Experts of a small language model: vocabulary 16384.
Below are experts of layer 5 (counted from 0) of a mixture-of-experts language model. Rows are named up (a neuron's input weights, with its number), down (a neuron's output weights, with its number) and show model dimensions 0-255. Each number is 500 + 50 x the weight over its row's rms, rounded and kept within 0 to 999. Numbers have three digits each.
Before each expert's rows: a language model's description of what the expert responds to. This comes from a sample of Wikipedia text that the model never trained on.

# expert 9
What it handles: Mixed list and prose
up1:470483541516537486532414426548509489497580487498492459516447543462510440488500494647441468544531548562499563545452519424464561515408590472489477535555500567536503546522428485534580566479443514571542444503526503484581539531489438548564533467530445564431481385467513514474503536469501548545571568447490479404500505593400484549475549521526498538568437509519491415609644604538450509534466467620515417442474444495498522499645374493577560508525596511489450453490463521499572390498532490451519515473578400526507465551427571473597501481525485542441554483540474451489532538408489488513510452467573482443449464556582470477497598425514510442556476456444468537530485511567522526523460468447412437449495464538502437566534536508505477529472506428517509428476460442443522513512577455
down1:523482464497471419463467578501468615556496543439519526446555527532453436510656541468446543567474485504548549511525521513512591495551434464393583519553555578508412512516487513471573516449515444418560458471512501507458414485424512515519480516558490475534438402416448412486537521495443461449469488478381519516449564537498479491601468460516528585519436522435551489442509502484528484492489512418485462557525470482436414505614468469519522440458489522524500493539563537473516542544486484652395454531357533536496543449556463467563481497531503498545501589379341441452471514538599429449584492427475509470440533507470539532467442437529528557568498457505542501506433523485489568490448540518451555499526531450564485439439548451475507463469476492593492548522384488463521477530454564
up2:464489634478469498562434560521570486496450464480469413407476547480444573475534489509435487523535540549448439521494542439511541497559608429548528543498486366459503565543476463441514420510496539481462519590435517495530491564543570403475522498512532389532443445529526612511517564496432579465449537463593500462482444620443558463480547604500446503523428526480432541432452534535544557471513407521462509571453536535560451478503540443405477511494431478547604460470569492499576522419592564504467522490567506503523491501553480379485460543460454440422388469470523462462486446418502482519494414498519380507518529497470497465439546459531493443566463499505538498520581520556509515568481526552563455415525450531490467581566446484413515538490580497469469524453469519613500545432501551
down2:470474439475504518595555506518489561484531484465474461462512587420538380483438504424631587543547585467443553515502472460485522524590482482440487541517509474476554517465527463401467402512537522484534520588425461526486512463534528544542480488446487495531464450479446530519532579535534519471494507492578475476555465480467467481465544435504495422508490467510566533495535515458501511524505461571387472435401508522551582473607519475561400455576513569481461462470544507509523521491483412537530444465486564604450599587468443452564441558511538507551372492512552502435557506451477439603513465573466492491434511590520520499508456549474442553562479532539527542434404548479523545494451450434519421483487418582331560524489536560412453550504550534397481449458420399475521565448537513

# expert 34
What it handles: Clause-linking words in narrative
up3:580518500530575454454555486502522440494571375428551536468465484473456459490508526479433521456455634495509528430561483491496433574585564462483448465569508502567577429485498521461456574480502471533430540485457519468586555496583467479518587464565475507490541465502439539537499523544444526521444466538527528489506449515476443543476506530556554484592472483550515485466427448411509361486493442489505485493521499454545502509502553396597440462449482555422519440529444448525479536514557552499534439491537515532492453444509438524519509530457450367560593545527511585506484582493408400549510493365594478481508533576570496457504554510541512495531420509603542500492498565510525574541438491429460499484575509613385411586564517432420541508487452554533548553540513449601498460461576460
down3:511539424515478518519561459438508494498502416644479519540489559425499428550530467467540563533524387456479533563554544542474469421513458450564464509527464436524512498618511534439523512610540497509538515523581513457622487474562466515502501513502618509484438514526541498463473485449476474578556516581539451581502585575523509622560485485471445532500435430610498518483572453516334533527500499478510453491453515447543522513459558522532531495484492556570493464446424571413504422506543478437554487458477517607617540462532436531500549484537450451474440560531483528546541461548479527519533422527590449537546474573542485551559448456483531450435463488487467474567544526522414678506454518481523546598457530523474501531439538493572582366497531563481504480487539452441544526496504498
up4:439498550462441503438474463553588491501495502429444492503459530555471533474466480492552522564558547533525476557568504505553537536525428476510528594534499487517434442514428534532522501452554461549519461569518557515475626586525490547494392448520422531493491511527418517488490539484519516502416463558471538582507455478606437424523524524456524482534503587415539497517458520492616487411504423504494555499455518508546582500534473580581519510519425492503519447454484545493580488479523487474453446453527521476525439584486611481545447537564526404611517575554483460514368503473483559478605517512535485488475442493596567390385533451545461451501526456505559497473488472477468615529503464567528521522530370558457424538553437509468488473469427502595448529525501552525429424346600443
down4:496452535503580440478570468444549552486503441470449555569545537460560480557506476499541560439487587545556483475525534465445431505436526515523620531437499552486481545492506439542453485560549438569520472454486580473513545380601567455451624487459557508474532429590464498467475546458532396482508496450514496439594453558543361533500497467471452490542598630501564472439483496533530529399453538521462543482564452533502486547654467404477479448492509430508511536610477541381527469552411643513458492500459559437408530481466509540523534488526503482450535546470539545581506450397489528502536471488553534484544543466534494518553494476490591604478545509484475471531517499452516563491583473502554520513497435470470489557476491525587539519530585527564453482592502416487506586520473508

# expert 44
What it handles: Article after into/under
up0:457506530418532425538396477437499464472530547488389476471452601573533498469504519525447492542466601473516513559532556517497493526474530562593451567447462441509426500470535438404477470480538441641527493584518503457534577524458475559596530528502510493467561524518451515556570553477498584431550504448446510536525564454505566427482482441566509529502540467492485530565519490526528540520467358458523481551487412501455488476489434463469460597542577504448462454449492566590447500502544517427427550527593533477477494461559477515424498482432440469581446529580447501435486593487571397482391426444542481450597576514499498473510521554491517546477555542556560510484484519517473611604530471472494519482417418543513524467559460465445494546376396500545369515525528483481526528459474477
down0:399471508435502384501493568488529480527542517482555557512460551539528599451443429483547475576550496527570610458498459555492586512486493433433507455511539510426518468551556441498497560456572534469564479551481522521466547490502509376434537441468537459456515537558500523488498572577394388582604480484518461505508555485510522540511447479487565496519479586524490508436497490504470507568440337443562546533503475497536537592558515580387489469489510544417483551475602443486435514444396510523475555493532437558427549523565510485561552508443510464486522493544515514615473544515456502548458499493543540537529474531578445461571485476422472441505521515559531507531558490521581548607490465486468476483490500474497369465516572464596396509449396496461562602584516542543548419517462479
up1:516498417489529575553414476536528479492463543476495393504428486478535523489508474519497479552470539522497568497530455483500451458625533503532453508421498529472577546470529562508453588529426511556471508506419402569533550544465425478575501523494593490512502464591477522443521507505396446445534503488571483582521624439489574478609515495472513479576481483416557530615487448563532459490586488467446517441527523563560541475553549462430553490426412564530560393514555477527549491508495562465467488415568442444444416501500551529506535472468547413503555563507478553558477626486570406511571508456472481440494525581500488524434552514500495545489484406562570435593576528403478509515409456569479451492593414564467480442579476533459509505573433450448461534486521495438461506568467507
down1:398556467561464467495533488465434525364533439417498528570544549557465465607535447501479625517522459472481443449469585551360497474452544547441456500554497524561494510480408436502536484523456495524629520581511423627514501550493492493545461541441508470430444603542549444526584446418500521519492493495450416499466419531499455502467497477480551567576458463475577458567492478525547542454557512469518444458339501499363520479503491491497449520411461473498481504490512550529491570572468494548518484472494521537536587450517492463538543515509514524439517525465548468519561563540568536551499442558562492500538545465627390500599504528481450537454510559526472594405551429453432489491453499542550485443596555497480505439425467484558505488502500518566522429482537463489593476501517566

# expert 55
What it handles: Year prefixes, occupation nouns
up5:437526504480494508495578528516483432481459521542527466544615530572499438519531472538435449397544608471486403518508551523538508478472478495538530529504578515531490421427437523566470478588477530585422568542532436497526448579479445480493414461474485516508513531539487457592513488474535491526460463509515420549599521584540517428465529561467496549410545446568570530491561466500543408493498397521521546518508550413453600447468451540570504495437429513470414458510503514527522452430520434492519424561540484499473634458527508529436465461491472477510553479505439568487543543592482450479486434497538527443429509457467531423507528399513403528574629512634519516435594420581426558516494520532434465451511530426508562564505520428481538491480424495436514392455453495570479500608498475
down5:436478503519520518519569493549503486539495537468508476468553492443536489500458497476495507466577483485491461489529523556509557551539465530420453423593410426471500532544496504570563536438388452510611429550529551521452497512580508518577540472525559457478594414533465502497398515486468455468611443522559557534523528399482570435582592518604447499583538550476553478489423559506554519511512439522542477508467508498558495589497510476547452603445496482530495514592512515487548440467538454495525448454458559549547540470488450486557445488519496487538476533512576465469564407519444511506523357607534458561512499465529563552566499559572473584488515556546509488596334478506557462506486526537578422562545488455592486427576442473636547512460535472484491375554499537529458502544408510
up6:493527566467458494526506502540451455464447453489523533481526521536345479515519520457576556400532465509437605463453506454528434523571524584431450468532552600502431476455475492443568413612529429483537507487525526456515468433441481505384535492436392465611543506557507607488523460487502540489451554481399485496492564544439577469430496464522575472472461492529498521501386451469465400485396428516485505400484542501462466499471426479510486542389468449537513447484497462469566439529474499486576400521538570497568452503395543489475538564518547456535433524537516607512419536403470467558579578481404495458455572459574526462500504457541564504471544439507521580499523561416552567522484515539522530568477558560478539540477456490491525525491484420498485528539484553556573546408547538
down6:477467497486530489593485517496534453577430486556566449495616515492513464460530490481558483523526447454541460570550517522590465502573589504538554521550555531455476597439429536448546476532444503417436500552516475478566517535469533463452424525470565473593528528597515628524477505485529506518626504459484516509491492549454470528466548423549498523519510379584464569559544521560481531510584533482435406521515524450542475532568539442472511500509459432515432568496595463447419475535477492526473406525473443531560542507433535495436401458490472594413462504431466528486424433508417559491476468441584490577464450512504427498538547458578531467541536501526580405426501431413575512536426528459488471646448419546471546482545511554470502539558487558539547593578428490520555496514491581

# expert 42
What it handles: Parentheses and auxiliaries
up0:432547451491477464498444645534455455464455490456435508573492444493539494528518412403466557441515542480541420491495450438498573454594602506512531549514452468526412562527457491564558484519533487441425521529464381522466561478487453468595492471451430463491552454470513521560460497498507548467522515499539513517462552435487431477535524576379435472480442506466534571526526545397511517450489579528571409606578500512466504475492514523589528613488411527483533465507527460560481446426493498546430455496540490517570487436526497423473440477509452472453528546598519550450508661472496411430402452540436434454541476472492524508522520540483484501504520540593466542469488492442490505592415451500492512476434427601604470480454420487463460502596525438574503479443494414531485510525605528
down0:565541499493573422477513501479447471477513494580514553466494451398451437527395497532549440455427410493571431504517487529534513391495534582502406427470550475464489565377460388502551374542502503586582511450537512521546496339523617499527583646514477494545468453478445489459409473528441537561507566506410497446575511452475492542414583528465595508473440445523530515437516537493538449546575526482416519483567428534480567507508459485493518594514585549558501553458485512502425416608503458520434482499493501571519515517503511526454525594545494548525525457414494458540393476581558529551453450480468473503526461465438491455562443496564545528555501567485497522448477464492469518520459473449485461538546581467517490584461553472504519483459583476510552511449526553470549435536510481
up1:515457539546551454504416513449445456512525509481366548413450551486482557521467407419507510403516489531482548502559550539480518575544532497586529507510620539543523506503573522533430510508477409577467450512444537505471507551520494511560463512534408468536523560500488429559502475398601451564437395491498497421478491520477473483543431493537507576506454520480461456510467485514572605547488496462508525509583474522437514521529529532431494490453481569458592443519475541493548479485521534577488408571612503508491461499542482473454549481513528512334436553586481554476529518507536518504545584509624466472511480462560487463461419544482465466466573430559570481502452515515573595440585381485536423571498564486428411535449534500435534459515563518436464599465462523457425387519437547
down1:498511428479422418520457488471541512523560566469565439456549518474557498445545564469414416546438413550562592517530429570445479482492592536488432510557493554487432509533521501460541533513447456441486456463573560532509584531495506587466425546475542449427446467557369514441464552477508515509570516536558572596382471434524517449489451468453493436508526549509493470526401569443435465521476492472482584551414573523527485489467536422431548463462542444496460538563401495586510458583527548482501550538436430448465496537510475503557515466410436527536456468495515446412504409574445529515475572539497560507517534527483530581544538521447449545568460463577445463579619570557446516463484469531517487526507525556496604540463571488457433559373503448464447541530539498559440454526456552

# expert 4
What it handles: Name-initial capitals in titles
up1:474429470477492471566446484411493520528515486513458491441494441515503552471443445491447506549493509581541521506497485416428474483469523510539494483415459544573467583558579445569505467509581556454472598485523502433451483482516540526515529437493414437509543556515557584482479557481598551425458620488519519594462499513482614524498550533414424445471572460506493483508549513498476446601483459490444552493517528552478436401450440648509471540524497519503527412506445565483537521560561499527481554616516499404539429460436532480471415462512556457471466415579519485508537622576538471495491547391553480460420535590375427459466442572497576496488618489537443549522500465574514551505484414506567498545546464528565414544478476535414454514508528490465574532510425511488439500549545515
down1:481451554560473553505455544531526527428523542455483445404523522473539501580561564486545616561497395420459577502515410474406599520493366514543555472601460435473499483518507575406448519506541538426547468508529502518474536491457508486543419399543576526425533471520442530545457502537418435486449450587531448511482519478380545416539453579533497483441488590544418492495488529477487494469477499395551542503516461482631509534542441484478474503469537423462487536496509533553509516546441443429503412384453504528553520529481413537448495538493521491576589523508535577404544546531579522537493473456511534446494520472486487464559505446546479511451471511503501508372523618551612533530414509440523535551584457575537527458495541557534468600561456522475535479526551475451466461463521551
up2:489484514446495548479561491484513536473590573466528545395524474514546525460490559536411465514448499635554457625490430475457528470436393562553465458495567488516478565557496494543515470479549489484435484489420417463528425415517522457549492502550536485490485412425558494434494436476458566465473584566418569513475639468461435435499497482551562434506570441497465539569471503471613441494417445369432463582467565490476484479589532506554526454461499584495440411489468500503499518480515525608514477487486559558532456545430506484483514490524562451528510527567553425468524469540463531482364516507490514561477481488498470418543501474495478602522621450485500599446535504469543592545476447497529484429555428472448508453432446481557522411483566452461502558541450534418542442443499463
down2:531553495426553422519518485428491439603464535483530478439550544550448464575508467473403398520490488519556560522514507526566537471433459455491560492464479413525513474574607506537503536439381529484535479419503455631469471564532482446477527511516537496384391495444427378532431526553459487510545533458528443493512525431482448513497443516497544511445554559423491559460441433450520501458447526508480411524598565485566468426472466449457495521421458450530533483510521561504510547488575572536526503530498514491469557557552447517504409545464505447435467478448557419486530533513450487574500574514614531472525482457521553399555474486564433458513520397437544520424481435622524442557471440517544401368554487464578470499481555500447459538544523551548492474518467522495431487533497372

# expert 7
What it handles: Function words, name starts
up0:569504522531527570455446529455542512450439407505545478419602531481530458585506479510537550514507482446493446495494529536556530448553491507473475414543443492487535578513469545505502506524565478608435492477444527501555453553419576504579507423482585549540422477534547464560468592405546560484561496557570487477530502556502540549492458528555441499551506576526457621591540535564482538592619448459447523475508507472485422517481520478531431580458467500491480436424511388521531457535489521503567431606603576448424445467501510467447499533513545385609437497510521560510467496602441483513594438416430541473489571437565543471637483437482487505515455565496517518495501515536452531529440479482439507472453469607488537505420490555568525458468497505543493479587432497564469423453574485
down0:495499550485552509514446471488432582444425570468400493514436500409595464477515471501504572442421392413496451516373565499502490522485519497463550498432529500571470490407464509543510584462593531505510454550496437540505568483517603530445511495545558471559547519518544480526490490416550506530514515487483419492537565463588532509367531527464529590514491540446508563490511471417565547496458553475497445485530452429577456538577450491486457459504466393522437515493514500521413507520412483449556537598511458482494549574462401576446477486523477532599532543469481547509432467600506482516473459518493535502439490529523484520484494555526501494413508397482412447512587542524467569459541549415523366494504494481490511540435483591519518487483508627656559530467594509462616509493460468
up1:515500505533504567581517549455448554525499534512550530589628614457471471424443544411562464522459527484498454536502443457550537401471515480526525502573557552571521558482614578473569460547502440538497542520451535443422477447432509523474444446538475508477524484547445410434485507516496494422516424521438466623481476451541541533538609477488502562483463393452554493487387484525491429454480523526581524428476498444438554566570515453533504547470462481473572490398446483595523603458535496495462492597492482486469555509629489394475582548480541445502493546496528514472538527469520604481503579441507564537585526442545513537460531541543512594498551450447467526480518475605428525568515552498495463470424491574504527528556409500436563511530516414570550566473462472520467448544588455
down1:528543556485435493552520462464554506508594519498484368553421501487521428443509398535494510494480497464406412464491469514490427549516518472437501563507555567509362446477513533559529538551460427452512477414500471439489478506489540474540538462475478503484527463503513479383538622462421429473522658452524435423498444540511553535486481554432499432494564554487539591545552505500487523470509619423473533511490551484595506560470499588423529465513441486474576588505554511550491465556529565471600446483571477424552510450589371451556526363509501495453452526588533519431526475489487496591473476479464464502527566514495514580444582534477492393512476448561494524589535488478508452447508533516440591589483531468558515508494536475400488543533448509503418474472558494479535474423525534

# expert 41
What it handles: Digits and numbers
up8:514563595522534538502418510456472411479442549546511453469538504456502587504459583481508485474459506527604460539475584514567504490457528525454484637564498508553384498482520561545493473475471477496412434501534500503451569498460558474534505419503505473523579487504503425550455567437474454510529581454486430497508568502521559529458532416492574472589597408526565490550549523504454463514540467492454554558523402489480464492590470487499481492472458461596441394401481517542519493500379492493482594486550480559500449455458574485474554433457571387536521537483498503480512612547495466506478500422454442578504569524485497511489483584392525498471517476461550426519472443618519467437454509575488603477509441472625441527383492465484457473477517455450502478515510637592555424505503547
down8:492514518558481504491453458561506447550520491517525540486487596512431490500499487494456528518531437510544523560605468551517431461590443453428525513451590465584509424504460412533522468432531558485515507447554397511422517482430513454469492468484565447414467614495637559609433523545468442471499592574588498416529499568621548492523355473483493588470521530403491378504502514486507506491485504467498465512533390571549453525442520440478570486498517483566483496476498493453525531563455506498473540486533498504572517506491450435521547535546430511592496490453443523527434657519480545570508412529431549572443470455510478438436479503501457557534468426547535552412518404522502473506504465483546552542515494473416450417534564539477504532539419434537540505480472540599549537408527574
up9:494590524488529545590579460500583437650464452578495459445505523386516515506557552530472433478439465570528575533521508530515443547508524472511511609527480535506530487488442483439482497456512447452529500576440469517464476479511607483534511495490481534464499475489607534475453546423493463530532370447553476432502454565545581590524565619439520439581544421550507444533484526482483487545528491518507555497512541544458482463527633520508490487455603513493534439451460513563440466462560518482578556622536497390460455557444475444528476527459507572499431357545460570522425651438460480517489524437589466555508470620423569464460520518469546529489512527433554501549559460419455507572520521550480419495454499481477472503464461468528501552500486465391530473437520510522522484476496548
down9:507545492459521521495431451605504533547574462505438461405493479516521549519495465551475463509519520533568507447416544467448530484509414551506423430512462526559448572502550489511492566492445468472435487458595423437520460500556577488493568518526503480552413466493478518533516502574558478478492467448493538520533526440415473471472413501412599473546598570549535489508525456497485505522597477523462465448480501539535481492414551541555512549474475523515530601564443464433518434487588427461568473466454472364564437444593414554479422502456559474543446440420533531543467505461684534490471533489447514458498452455592479457392571511421519539502438569539529515529451425435373501464492553478501573477572534469541454547565472441425472473493504557381483441517447430542542482531419528

# expert 5
What it handles: Articles after predicates
up1:534552446437549508550519472363471562565506463463533564500420557395446451479510581434450477525589536461522472497519501561484502488584431527415520591466491533559477487573495483550419416436523480493549514519491451477424465498441476451445474595566544546542573533458555487444433373510538533422541523429477535466508442473469590481459481583468548417524488510477581494544486546495489513567555455492523475491492512531512452507622437546576468503553477498545563350536530466547569389471532454499465549542555472468511550482496431429414456467554465580433407542482487555449567490547506533517411578484419516450501507468561500488459497517514472534438464464546484529452379538460474518451491632499474523532596502561525442555434411553452420476517530470465423454526433497489507456509551542
down1:518457534496506515495568535481557456372593536478545532557486610476527490517534477512497557508490523463456544515576533487454494524510518465498547465422494422451512460536414486526402448535554547561497536489508441601552498469494465522490530464509517492419458523531488553476406531586420549524512540507546559374519582530542615480441514470565454502468438474486547599602554457441427436452511530531517536513424465404551561538484515478469464498501556476500519493524417491528490589442512512543411513516429575474524479558502498443561506555491599517555602469528481406496436547379385526508496495443555510450491497566417556551537577595487505468616455482563466542560445524545534557575384535491543480501484551471382519544565570441514544471531447559498422559439471439435455451534524475
up2:489408505495442512477544482482603534545512494432489513431434521518482497493475453434420508518481521513493446461582473459548543523415473520424443581403532496475523488454512478510531459460382434431564499630582490547428498456574504490466612455607466496519530484473535466488452465422497455476420555424537542532524501537491476493472503436616448413466437422488474557636448556491454494529522487408449437528498488497546494489503467464478522477485500573546460486622444356509542503493451550511528558465548545537476518443507497483533450514446525433518518373510483550555474551490513508463518449578539596554537535473413482527613505482491433486516427434512516532438558496658493419491474467467618521480510449529414452508522500500407506544582457480538497539529438478567595459523549450
down2:518499459454475524533435448474459471418431420456499599435464571554526439428619504540492545563446491443573420586490506560426481451519525598463443439509583490524460474434495498380444494483543537426456422573625401543440518523509544535528417590527473478479469552548551495451510466440462560470562526504537521384479538573546464484554463437473510430506473436443566439503511513483497466511530381496431471544506494480488476453614505439467459529543512581508415529543503480482455559422499491485420475546489553436459555529516545539567478551432490563619518473524468506589474497434599513483554486579479519462597545382423459466483484500517576557550458522498546497478526551432568546476467564488512531467538574512533430607431488407539490466579513533534522522498487482547531504474529490

# expert 56
What it handles: Punctuation and "the field"
up13:591485508510543498452506501503536540505494597429530592537466560492552486497572442472590476466463553472466513521450466476527548535538491541450546515466564579455461443439471472482514514559463523565503552573590518538571431494567496427506456403446503508574461546505590497551431478481548452400476501487483560538512435527477479543534465477472411477488546527555482476380395460581515443470464513628473479518491546479472527515466497509516505487374423495464550391515422469454439536558429692477526514521567484490559492457504550387545457492507557497511559450457471491411524589533551532436524484483522485482407562613510480447495444524580565508494440528545565561579579586582598526474507503558544463519422509540472552497506480564483496432386561490527509482527475521521452567466462424
down13:586556587500443539444417518525515504428560516563463330528466492463403420596523578430448492518507536426481508467439531508531553486510477429496552578472549488584548530500430590489579465467435465461533525489535502495532520551418642535609432517476554551544585538473515471384528607506591433537552575512441482477524449454529484454558514529466472576581529516545540563504500543531478466496471471543505448553545524431497590524574519519464592528426442531529564469621431413562528480483480569466454480509589448530434563536502501575544482497541403472502518538476511636511621486573555517463494515550543528476477519489438463465556573445512514463499465478506461494515486512487498588576521452488522509537519548547522556529511499498432539501481491523513516410505519488409570543529504578
up14:502481553501544515549491545514567431489461431515472507456532516431530429469478465526468496550536407570494486544549459496515450573527513444536488416455517491535498560534410534497365446428513483387515489502515456467422506515585463470543440438475511458447623546528496553479520501513499347455494495419549448506474432518441533541445420502555453447557512464452543536530485507470516469498470458601462482574435450499521544506550463513527516490422520510450437405523536522511535423464472607572488470537528528430587414549582461512452498463504544528539483486532610460443572562370533555488416572517566452459514415434557490586493441525522442522517491554600494560452551519449491483549404436525564524491537493528507424460544495557448483517513543549436620525428419499505478428641560479
down14:472494564440513484536521486503494436434490508539568415463531543471539487622517486548510474467421472484484508504477549540478452483520494494493527505436481561491453509520546541518422601521532485459504448503436475467452553467466521498443391517481564459426510456504411582544541585541524489578606526432609513529476396440553614458384496456557539411382423517453482517434531426591486483557441492486483512557481527497488639473370448532490538544533525499526476519432557464509572493566538429634429513581483512557505573526454520542528541476527568665543574535428443473494510457508478421475502490495497613514567440410483494536506545526515489454451488540533524481522423614523421474582527466514589491517487507485488541502465501454462434388592479471474521471467520500472512500471517536